From a checkpoint of a small mixture-of-experts model trained on Wikipedia.
Size: 8 layers, vocabulary 50257, 63.7M parameters.
Training: a variant of Adam for the experts, 321M tokens, 14088 steps.
Below are experts of layer 4 (counted from 0) of a mixture-of-experts language model. Rows are named up (a neuron's input weights, with its number) and show model dimensions 192-223. Each number is 200 + 30 x the weight over its row's rms, rounded and kept within 0 to 999.
Before each expert's rows: "mostly gets" lists some tokens that are sent to it at least half of the time. This comes from a sample of Wikipedia text that the model never trained on.

# expert 123
mostly gets: "″W", "′E", "″E", " Phylum", " Clade", " @"
up0,184,190,185,247,141,206,177,190,203,172,199,201,211,232,199,249,229,145,197,232,200,171,162,154,158,222,177,244,258,209,225,174
up1,210,246,157,201,197,159,210,246,159,112,138,214,253,197,203,201,251,255,186,203,168,179,241,185,227,189,208,184,207,199,259,161
up2,213,144,247,222,181,175,184,235,258,229,183,203,208,198,260,216,216,178,205,201,173,195,139,219,209,289,213,224,153,224,146,186
up3,142,175,214,222,179,155,232,230,148,199,181,251,184,166,169,197,209,232,190,162,171,186,123,184,236,201,202,174,218,216,167,186
up4,239,190,238,204,189,163,271,236,217,157,231,108,135,246,235,198,212,221,160,213,163,216,200,182,225,205,203,230,190,184,264,136

# expert 9
mostly gets: "19", "18", "20"
up0,158,199,221,186,204,198,185,153,219,251,208,172,164,238,194,224,169,177,186,249,201,276,196,198,223,175,187,222,203,237,216,165
up1,205,135,173,163,216,219,200,210,241,203,265,229,253,161,191,187,227,235,161,237,140,243,186,219,218,228,226,187,245,182,189,157
up2,269,253,182,200,165,259,228,196,187,178,138,201,184,203,200,183,188,200,184,142,195,176,170,159,196,178,185,206,185,162,206,251
up3,204,209,200,172,172,229,158,182,297,225,167,242,219,170,172,157,194,160,189,263,181,210,228,190,181,200,219,188,159,201,194,230
up4,211,205,188,125,187,196,194,176,180,147,169,184,201,276,247,188,201,251,124,191,188,162,184,190,225,190,228,235,261,203,209,191

# expert 50
mostly gets: "===", "MA", "W", "SA", "MS", "M"
up0,219,180,173,216,201,212,178,227,172,174,231,233,247,184,175,151,176,261,241,230,181,207,191,173,199,223,235,199,162,245,216,169
up1,185,162,152,219,199,205,189,219,231,195,235,209,203,178,219,163,175,195,160,250,237,109,214,208,185,184,231,187,228,171,238,194
up2,221,183,214,209,213,169,194,188,232,211,251,208,169,200,212,255,173,221,234,207,260,189,232,198,184,194,233,214,227,197,198,190
up3,166,160,202,197,193,212,251,188,190,225,162,200,180,187,178,150,144,200,222,202,159,207,183,181,191,168,221,215,161,135,257,230
up4,160,233,196,169,189,197,219,213,201,228,205,240,219,138,207,253,194,205,189,230,220,217,239,211,196,239,211,199,182,228,165,229

# expert 53
mostly gets: "th", "st", " second", "nd", "rd", "est"
up0,221,233,162,212,199,208,229,204,242,166,214,190,187,204,250,127,167,251,247,174,195,228,187,208,235,200,193,179,174,217,170,160
up1,205,225,209,200,247,230,165,175,182,208,140,202,232,184,203,134,201,202,154,179,237,173,173,233,239,191,236,212,199,194,208,204
up2,181,147,226,215,185,250,221,232,249,174,187,167,193,201,193,148,239,202,177,185,227,228,214,198,192,211,202,152,245,154,232,237
up3,234,122,242,146,151,187,138,204,201,197,210,204,252,224,253,198,174,207,175,193,192,175,234,215,175,171,242,237,206,200,188,217
up4,193,178,228,159,170,245,182,275,214,166,146,118,213,201,267,136,242,233,182,167,170,169,198,208,211,231,236,171,232,219,199,144

# expert 44
mostly gets: "″N", " |", "–:", " criticized"
up0,150,236,203,140,159,186,209,184,233,174,226,279,169,264,277,224,192,192,198,154,171,156,274,214,160,213,162,238,207,160,208,216
up1,215,179,176,224,151,203,198,176,228,231,152,219,186,211,177,217,195,203,204,206,188,140,232,185,199,193,210,201,193,166,187,218
up2,184,178,218,224,175,182,236,210,187,260,231,220,186,169,203,199,193,200,179,170,191,164,216,184,209,220,247,238,202,200,145,183
up3,174,222,164,240,214,204,213,203,185,183,252,179,210,183,151,185,235,164,156,197,162,194,207,185,246,243,249,189,184,209,160,197
up4,200,164,209,198,177,242,190,231,188,226,207,209,165,234,216,219,231,268,127,188,219,212,211,208,217,201,169,202,185,195,219,228

# expert 59
mostly gets: " States", " Germany", " England", " America", " France", " Texas"
up0,136,236,171,199,200,182,143,215,248,202,180,183,197,168,201,217,167,226,185,209,195,184,255,174,225,208,274,236,189,172,189,165
up1,211,205,243,211,149,200,188,218,218,138,189,212,195,179,208,206,161,183,223,217,238,168,189,136,156,204,226,201,207,231,186,171
up2,202,147,204,204,228,178,173,215,192,192,221,152,189,158,217,179,226,180,164,207,268,210,186,215,172,276,224,197,180,211,248,191
up3,186,233,221,178,259,169,201,233,222,185,225,206,182,167,219,222,253,265,166,214,232,189,211,192,264,184,208,199,227,152,197,147
up4,213,178,165,207,175,204,186,156,207,248,172,189,227,211,182,221,221,210,210,268,177,197,148,223,182,208,193,188,187,179,190,159

# expert 115
mostly gets: " it", " him", " them", " himself", "It", " It"
up0,161,150,198,170,238,192,146,228,185,227,158,187,239,181,183,168,225,151,204,239,221,147,213,200,224,250,148,173,176,240,222,227
up1,167,164,160,210,236,228,176,227,219,214,209,230,182,214,233,165,215,230,108,166,241,154,169,227,237,194,205,185,134,173,209,182
up2,200,240,177,211,212,200,183,227,159,253,191,164,231,239,188,211,186,202,167,239,205,120,218,226,234,246,113,220,233,173,192,281
up3,260,231,201,218,198,213,171,229,239,220,288,145,207,190,239,216,197,249,192,196,268,149,171,216,219,166,175,219,181,205,263,187
up4,203,228,205,203,150,225,201,182,147,151,190,226,191,205,192,150,227,172,193,219,192,179,230,186,160,195,259,196,190,154,198,159

# expert 84
mostly gets: "–:", ".:", " /", " |", " :", " commune"
up0,150,244,232,194,238,213,203,223,212,258,186,160,228,198,186,185,252,195,194,206,209,229,214,187,192,225,202,175,169,193,225,241
up1,192,211,282,141,222,158,244,264,132,175,176,219,205,232,150,235,203,189,230,155,229,149,204,176,227,210,183,176,209,169,145,188
up2,199,187,160,197,259,218,234,224,192,216,229,244,161,163,205,228,175,224,216,163,228,189,179,190,230,232,168,169,145,240,192,200
up3,190,211,156,175,198,189,177,203,170,207,213,218,237,198,219,192,142,184,192,176,167,222,153,201,200,167,231,177,158,190,176,187
up4,210,205,261,208,136,193,157,244,211,241,165,220,184,207,171,168,151,196,198,224,175,216,172,192,203,167,182,241,181,204,130,184

# expert 40
mostly gets: " to", " not", " would", " into", " after", " before"
up0,160,211,270,191,240,223,256,204,194,187,165,159,214,146,227,117,230,193,225,159,233,207,166,243,187,133,188,205,217,205,203,201
up1,222,218,163,197,249,206,187,182,203,205,207,198,231,125,222,198,186,224,193,194,251,162,194,218,262,194,187,191,206,202,167,141
up2,269,159,182,218,167,224,192,192,229,224,206,193,234,191,206,216,174,145,93,221,193,222,188,166,236,181,176,194,213,182,214,203
up3,246,170,217,170,227,184,207,241,242,175,238,195,199,144,231,245,231,174,143,193,216,185,165,216,252,169,192,188,204,217,163,158
up4,235,210,172,230,237,170,227,214,243,158,206,191,200,186,166,255,184,219,199,222,207,191,182,217,280,224,195,220,220,202,209,199

# expert 29
mostly gets: " as", " In", "In", " be", " when", " became"
up0,252,214,264,151,245,201,205,205,227,199,186,178,181,211,220,188,240,205,235,171,229,180,161,162,189,206,167,184,206,215,170,214
up1,216,199,183,175,167,192,183,242,220,232,167,207,238,254,201,227,231,157,195,214,221,146,225,157,193,201,165,226,125,205,178,196
up2,229,187,218,174,186,199,163,193,203,221,137,192,176,188,209,193,167,217,156,226,260,231,147,199,213,99,169,219,182,193,170,169
up3,187,149,226,150,212,174,200,197,181,198,160,167,182,244,216,214,197,229,193,191,212,195,241,210,215,242,202,230,186,193,180,171
up4,161,163,195,196,255,185,188,251,171,224,196,232,234,245,198,220,222,198,209,259,211,201,207,174,188,192,205,199,194,206,246,171

# expert 96
mostly gets: "\n", ")\n", ".\n", ";\n", "\"\n", ":\n"
up0,184,179,163,252,167,174,230,233,191,187,115,172,164,239,231,165,141,240,154,156,196,208,184,187,187,229,181,233,190,208,230,210
up1,181,195,193,140,176,128,228,220,189,188,209,208,227,156,195,210,188,261,154,185,191,186,241,190,184,167,206,229,176,181,199,208
up2,201,225,175,163,208,117,206,155,185,190,188,148,164,178,190,219,207,240,176,242,186,145,199,236,234,150,194,210,203,231,230,144
up3,160,226,198,223,225,219,172,193,195,176,214,251,179,220,181,203,216,184,227,207,201,174,206,144,212,197,187,201,209,220,188,217
up4,198,207,205,208,222,183,239,204,202,192,221,165,205,230,175,224,214,227,193,220,271,141,263,167,246,186,197,202,217,220,191,105

# expert 42
mostly gets: "20", "19", "–"
up0,227,163,255,228,204,209,201,259,216,198,194,241,283,134,163,212,229,208,228,187,134,176,212,259,204,181,177,164,219,142,195,189
up1,126,143,236,241,158,222,217,189,180,208,208,187,177,192,185,215,187,162,174,182,172,263,247,158,143,197,230,148,204,191,236,163
up2,227,200,158,182,196,234,186,178,295,215,235,199,267,163,252,195,176,184,203,201,192,192,246,160,231,170,203,248,195,191,201,167
up3,167,128,126,203,250,253,204,212,216,190,171,162,211,172,143,248,239,195,199,210,249,203,187,226,201,213,198,249,180,171,209,228
up4,210,133,205,229,163,170,210,259,225,193,168,190,232,217,210,252,213,290,159,134,147,205,215,159,265,235,193,172,227,250,156,211

# expert 70
mostly gets: "ot", "ron", "re", "er", "el", "arm"
up0,219,157,260,213,195,171,161,246,194,154,186,216,217,196,186,186,164,183,254,204,250,197,214,249,242,175,177,193,230,196,176,193
up1,205,182,236,183,212,179,163,189,199,235,207,211,143,156,190,135,208,214,167,172,196,183,203,199,263,194,160,228,260,173,216,213
up2,194,191,155,226,164,202,211,190,226,175,250,162,170,199,178,199,195,253,186,191,217,249,231,152,195,255,215,246,226,244,226,192
up3,189,155,205,224,205,215,200,171,238,232,198,234,173,197,173,187,177,240,168,191,272,189,151,198,212,189,251,123,237,237,279,268
up4,186,196,249,193,147,179,154,217,202,225,186,266,204,152,192,190,208,223,167,218,221,175,198,192,254,168,218,150,203,204,218,192

# expert 39
mostly gets: "–", "/", "+", " lb", "/s", "‍–‍"
up0,204,243,248,163,160,244,234,182,231,219,182,194,195,188,190,183,260,186,142,200,174,216,201,168,140,209,214,161,192,165,206,206
up1,195,141,243,258,141,168,166,184,215,182,186,154,213,225,207,225,183,172,158,196,209,219,225,170,186,230,222,179,208,223,169,197
up2,167,216,247,234,178,204,193,197,279,251,174,155,196,164,230,207,248,148,163,196,207,233,218,198,158,194,232,224,181,211,199,221
up3,99,180,184,180,208,179,173,144,168,202,232,248,222,224,199,207,194,260,182,191,198,194,185,187,245,224,228,238,235,254,168,182
up4,139,172,219,232,173,246,176,186,239,196,202,212,149,175,228,206,215,167,171,223,187,196,227,206,123,205,254,196,218,181,179,196

# expert 15
mostly gets: " services", " operations", " changes", " conditions", " studies", " systems"
up0,188,172,171,163,172,155,187,190,187,200,212,183,238,212,196,228,130,210,190,224,208,156,251,197,199,268,198,227,196,215,234,215
up1,186,241,206,110,199,180,193,136,202,194,134,180,217,220,211,182,215,254,242,166,183,146,161,209,213,221,188,164,198,207,181,195
up2,117,259,208,162,208,188,206,172,159,195,214,97,203,283,201,192,197,168,165,213,196,198,204,183,172,247,185,215,225,234,239,198
up3,155,194,179,192,235,185,199,188,218,141,129,179,210,207,208,184,193,232,176,191,210,201,228,192,220,197,180,139,179,213,199,140
up4,150,211,233,186,123,217,215,164,200,194,168,130,266,168,231,196,200,219,162,228,178,230,250,170,172,207,224,215,237,188,222,137

# expert 34
mostly gets: " different", " northern", " similar", " northwest", " southeast", " traditional"
up0,180,198,234,201,196,221,196,228,143,249,189,172,233,247,196,176,202,250,201,192,219,191,184,135,182,190,199,195,170,207,259,191
up1,194,154,192,214,202,219,200,241,162,232,154,165,219,242,244,196,209,218,227,198,257,182,214,212,263,183,198,195,156,209,226,191
up2,178,163,168,188,198,151,215,172,172,167,162,125,187,208,180,216,182,195,195,196,221,153,202,208,143,260,181,260,234,178,209,246
up3,211,169,196,193,216,225,219,231,153,195,120,194,241,221,194,152,219,261,173,205,224,173,180,229,194,200,223,176,182,200,224,220
up4,89,166,178,158,210,239,185,237,250,217,195,180,180,212,203,204,220,234,167,248,235,163,217,190,179,265,174,215,231,249,211,180

# expert 11
mostly gets: " Majority", " Produced", " Original", " Starring", " Your", " Candidate"
up0,225,202,207,144,148,202,244,220,152,156,226,171,264,282,203,267,184,208,244,184,215,187,240,221,230,206,195,226,225,184,240,218
up1,193,194,222,235,173,185,191,191,226,269,203,178,204,146,190,193,153,175,204,195,172,194,226,225,225,161,195,167,236,165,138,201
up2,247,247,221,155,204,267,186,206,223,225,253,233,203,160,183,193,233,184,134,200,188,215,176,211,221,236,177,195,199,189,160,169
up3,247,208,183,148,243,215,223,208,206,183,189,234,227,201,215,250,272,194,141,184,224,219,192,207,232,267,206,235,156,146,224,161
up4,214,161,184,152,186,190,206,241,269,207,202,213,220,245,182,172,239,208,138,181,212,233,156,212,250,238,172,226,209,248,241,158

# expert 125
mostly gets: "′N", "×", "‍–‍", "rd", "',", " ×"
up0,177,193,188,225,190,171,181,219,208,178,162,243,258,205,220,213,258,251,233,190,117,214,190,202,162,217,216,155,163,239,225,213
up1,202,168,182,211,188,216,188,236,210,189,197,191,205,181,229,236,184,223,189,215,205,172,209,197,189,187,232,216,159,135,236,231
up2,148,199,186,167,246,141,190,212,223,215,162,162,182,184,152,233,161,236,207,210,249,201,209,158,153,202,225,216,217,183,249,190
up3,166,158,237,232,127,207,240,210,215,216,217,162,191,205,211,236,191,187,255,197,202,232,195,204,190,209,265,196,216,221,205,210
up4,226,203,201,175,188,189,203,214,223,254,205,221,220,191,154,190,166,197,179,205,179,179,225,194,275,175,184,190,188,177,197,142

# expert 10
mostly gets: "On", " died", " September", " March", " December", " July"
up0,236,124,233,189,198,175,209,167,180,227,158,221,243,190,203,201,191,230,169,206,232,215,241,174,195,223,222,191,178,202,233,252
up1,203,181,196,227,173,231,188,187,268,180,130,152,217,213,171,215,234,155,209,249,167,218,206,197,210,216,223,236,208,237,183,176
up2,212,171,197,174,213,283,218,199,239,191,194,189,233,167,191,206,174,238,187,262,159,198,235,200,266,238,195,200,162,201,173,229
up3,201,139,144,187,174,163,212,201,289,194,186,203,250,227,184,197,143,163,229,152,191,219,228,180,200,183,205,264,154,191,189,211
up4,216,201,209,178,191,206,208,208,152,130,207,196,197,205,220,208,281,172,185,221,249,223,183,245,189,160,186,189,212,186,162,193

# expert 66
mostly gets: " \"", "==", "==\n", ".\n\n", "===\n", " ==\n"
up0,177,197,183,216,217,193,205,207,176,190,228,202,217,236,173,230,163,165,202,149,302,202,204,181,195,231,180,185,162,210,215,224
up1,204,204,213,204,189,166,201,208,211,227,214,175,166,181,202,226,177,158,229,185,200,193,203,190,203,210,119,214,196,260,228,193
up2,232,176,184,205,168,174,166,205,159,198,202,236,227,211,141,226,179,193,187,195,176,297,184,215,222,165,209,257,226,233,151,167
up3,219,188,189,163,173,213,213,139,199,209,162,213,209,190,147,247,129,187,215,233,221,171,255,202,205,137,220,223,240,214,204,208
up4,190,196,213,160,214,198,237,182,241,172,186,214,125,208,197,171,173,215,186,230,228,166,190,233,225,150,246,230,208,215,156,186

# expert 41
mostly gets: " September", " August", " January", " May", " April", " December"
up0,212,233,240,220,239,155,223,201,222,220,193,185,227,179,241,214,240,200,176,189,222,191,190,212,243,230,135,211,187,174,211,226
up1,193,198,247,205,211,196,264,175,210,180,223,206,217,217,192,207,206,157,166,169,187,214,188,156,230,214,231,158,191,223,156,156
up2,206,260,244,178,199,136,150,181,209,204,228,243,173,276,205,193,220,173,251,160,187,166,167,236,179,188,191,190,232,205,172,219
up3,216,202,226,150,235,255,198,195,244,176,176,196,208,214,234,170,180,208,248,197,202,168,128,153,198,225,143,178,216,213,210,212
up4,203,221,283,238,195,210,181,170,230,236,187,217,211,168,228,183,240,119,240,209,157,214,191,176,155,194,155,191,193,233,165,190

# expert 13
mostly gets: " footballer", "American", " politician", " Brazilian", " Czech", " Italian"
up0,194,183,232,256,181,197,257,181,200,156,242,216,164,230,294,200,174,177,186,215,251,207,211,185,157,228,187,152,250,201,169,254
up1,206,135,223,213,195,233,263,252,215,188,187,173,246,202,261,174,259,137,209,180,222,143,250,239,196,281,182,197,227,209,188,236
up2,186,197,206,181,210,220,259,216,220,129,201,185,234,201,216,164,223,231,204,181,230,127,264,198,236,237,231,200,220,216,167,227
up3,191,195,170,217,192,188,270,222,213,175,225,258,188,196,191,180,217,225,244,130,167,193,290,196,194,220,228,198,204,183,182,199
up4,219,223,209,234,170,203,194,233,198,234,241,216,259,151,199,206,186,172,163,240,194,251,186,208,178,203,220,197,157,273,218,224

# expert 106
mostly gets: "–present", "born", "died", "05", "age", "06"
up0,188,150,175,215,90,201,209,146,193,232,161,186,185,196,246,230,220,211,185,219,197,170,219,201,217,197,195,240,204,230,180,225
up1,170,199,146,223,250,202,163,168,232,261,232,209,207,195,224,233,231,168,188,275,260,214,233,178,176,189,172,223,197,223,212,204
up2,217,204,175,190,215,212,129,225,207,219,171,202,203,228,166,198,154,197,141,210,202,194,225,205,182,194,199,217,200,199,198,197
up3,231,154,158,220,190,208,210,197,206,206,171,204,202,212,223,169,156,172,226,198,251,165,230,194,189,169,260,179,148,184,194,208
up4,235,237,236,224,220,171,186,214,233,163,210,222,227,197,265,128,144,198,188,164,194,197,182,191,182,187,224,184,227,221,258,223

# expert 100
mostly gets: " known", " such", " same", " later", " well", " early"
up0,187,239,190,207,216,158,222,191,174,181,171,228,184,182,152,199,164,203,148,228,197,175,187,267,221,196,215,175,170,164,158,210
up1,211,159,158,207,215,198,186,221,223,186,237,160,223,231,193,190,219,200,181,204,218,194,194,238,253,195,205,208,179,198,172,195
up2,205,225,215,206,253,141,166,149,230,265,249,232,160,170,277,243,194,186,162,169,248,211,219,127,218,219,207,193,196,207,125,150
up3,232,249,177,201,199,249,213,209,196,264,178,195,184,227,262,182,192,171,225,155,223,179,164,162,211,172,194,214,164,222,249,229
up4,229,162,232,193,204,206,178,240,195,224,170,157,206,184,217,188,207,255,190,182,182,164,244,208,225,233,129,165,225,177,197,234

# expert 4
mostly gets: "|", "^{(", " (/", " [", " (", " ^{"
up0,175,200,263,204,174,210,225,166,174,186,248,199,225,151,249,163,247,216,202,134,226,208,264,151,204,208,228,138,200,225,250,248
up1,189,171,228,225,161,179,225,193,210,254,221,149,155,164,248,249,219,219,208,205,235,190,194,162,222,233,204,222,229,223,235,235
up2,203,128,126,181,211,204,275,209,227,144,216,203,208,171,226,206,225,175,220,172,268,200,202,200,192,272,207,204,190,171,232,139
up3,190,206,225,208,229,175,239,240,174,155,171,203,238,183,243,152,189,293,215,218,233,191,186,170,226,223,239,182,149,189,240,165
up4,136,193,256,229,140,232,215,206,147,219,227,198,222,191,255,181,214,197,211,213,213,212,175,180,142,208,219,222,222,202,178,239

# expert 101
mostly gets: " to", " To", " into", " would", " could", " should"
up0,233,165,218,177,203,170,183,223,280,211,241,231,214,194,265,163,166,185,188,212,223,240,184,161,185,143,200,206,199,198,213,193
up1,214,217,234,231,187,188,114,215,224,240,189,212,203,205,200,207,228,176,212,238,240,171,225,176,162,204,196,233,187,239,197,246
up2,221,167,165,192,134,271,193,208,226,221,135,222,183,194,181,201,211,166,220,263,170,210,184,225,251,174,183,149,183,209,196,277
up3,225,194,212,144,194,250,175,213,220,218,255,225,194,180,190,175,191,215,205,210,214,209,199,224,250,189,163,119,207,208,230,155
up4,157,148,203,220,223,192,224,192,217,225,199,151,193,175,227,176,143,233,187,204,258,203,182,203,197,202,219,206,253,280,276,200

# expert 1
mostly gets: ".", ".\n", ").", ".\n\n", "\".", ").\n\n"
up0,239,238,192,178,198,210,177,200,205,202,267,254,263,164,179,208,183,192,148,189,180,235,163,247,191,255,212,164,244,200,156,217
up1,228,248,265,146,170,292,201,210,243,235,169,220,215,149,236,261,166,202,211,220,211,196,208,160,178,181,235,183,166,194,175,231
up2,177,123,208,191,236,255,211,179,187,157,86,180,196,152,212,86,203,224,107,177,182,190,195,209,190,203,203,155,178,214,187,204
up3,254,239,176,158,237,181,190,267,220,200,204,222,232,211,224,174,161,207,194,201,224,191,238,198,210,181,213,212,221,178,212,130
up4,214,141,255,208,190,198,166,196,146,230,189,187,221,192,188,154,270,170,145,195,205,160,230,196,240,221,201,174,207,146,168,213

# expert 31
mostly gets: " DF", " FW", " MF", " Turnout", " Loss", " Majority"
up0,205,180,254,231,197,196,231,238,182,238,210,167,174,221,231,202,205,216,199,250,197,208,168,178,216,206,203,188,203,227,218,179
up1,161,171,226,200,182,163,195,216,231,223,181,241,200,175,130,129,197,190,150,242,216,175,199,228,244,173,194,193,227,220,192,176
up2,167,182,251,233,147,199,199,201,215,207,208,192,207,153,176,146,144,203,156,144,192,200,186,162,239,158,173,215,210,244,234,201
up3,180,223,200,222,175,179,167,184,213,242,143,167,211,185,185,123,177,203,203,200,192,229,200,221,211,193,182,201,247,183,244,267
up4,242,186,225,225,183,224,189,174,200,248,155,187,236,155,234,139,180,149,216,197,236,209,149,201,200,148,208,181,166,189,207,197

# expert 45
mostly gets: " political", " human", " social", " black", "Scientific", " white"
up0,222,203,192,177,225,187,213,171,178,148,194,181,249,189,189,223,191,219,195,152,219,175,166,205,203,186,243,181,186,209,168,192
up1,237,219,253,142,229,189,208,205,198,197,195,236,231,201,161,198,183,268,191,254,166,134,169,196,249,239,230,251,191,233,214,192
up2,165,196,240,251,195,256,276,210,169,184,144,213,208,185,221,225,240,178,152,212,217,138,166,134,251,216,191,194,186,199,204,228
up3,178,200,198,221,169,176,189,166,234,166,173,161,218,246,197,164,200,199,181,169,193,161,207,142,247,202,203,198,179,169,229,213
up4,258,184,237,252,155,150,213,201,199,264,177,176,197,184,179,206,162,224,147,200,182,177,184,190,258,134,253,245,223,178,235,222

# expert 5
mostly gets: " re", " st", " cl", " hand", " inter", " co"
up0,185,223,201,181,177,196,193,232,192,201,189,200,189,233,200,185,208,177,163,177,209,223,166,210,191,238,182,225,203,144,244,243
up1,200,204,229,203,241,158,207,185,172,217,176,225,191,177,167,169,229,179,159,204,197,252,186,182,225,169,212,204,239,250,137,151
up2,213,197,193,191,249,180,228,216,164,164,186,177,223,185,223,232,219,209,206,149,193,180,211,221,298,220,193,215,147,204,195,165
up3,224,201,219,209,153,260,220,174,140,189,257,257,191,164,186,195,240,225,187,161,167,212,141,218,243,200,212,203,186,178,183,151
up4,197,223,151,144,237,247,149,168,217,229,134,210,198,172,196,247,190,259,236,187,214,198,200,168,237,202,188,213,169,217,182,179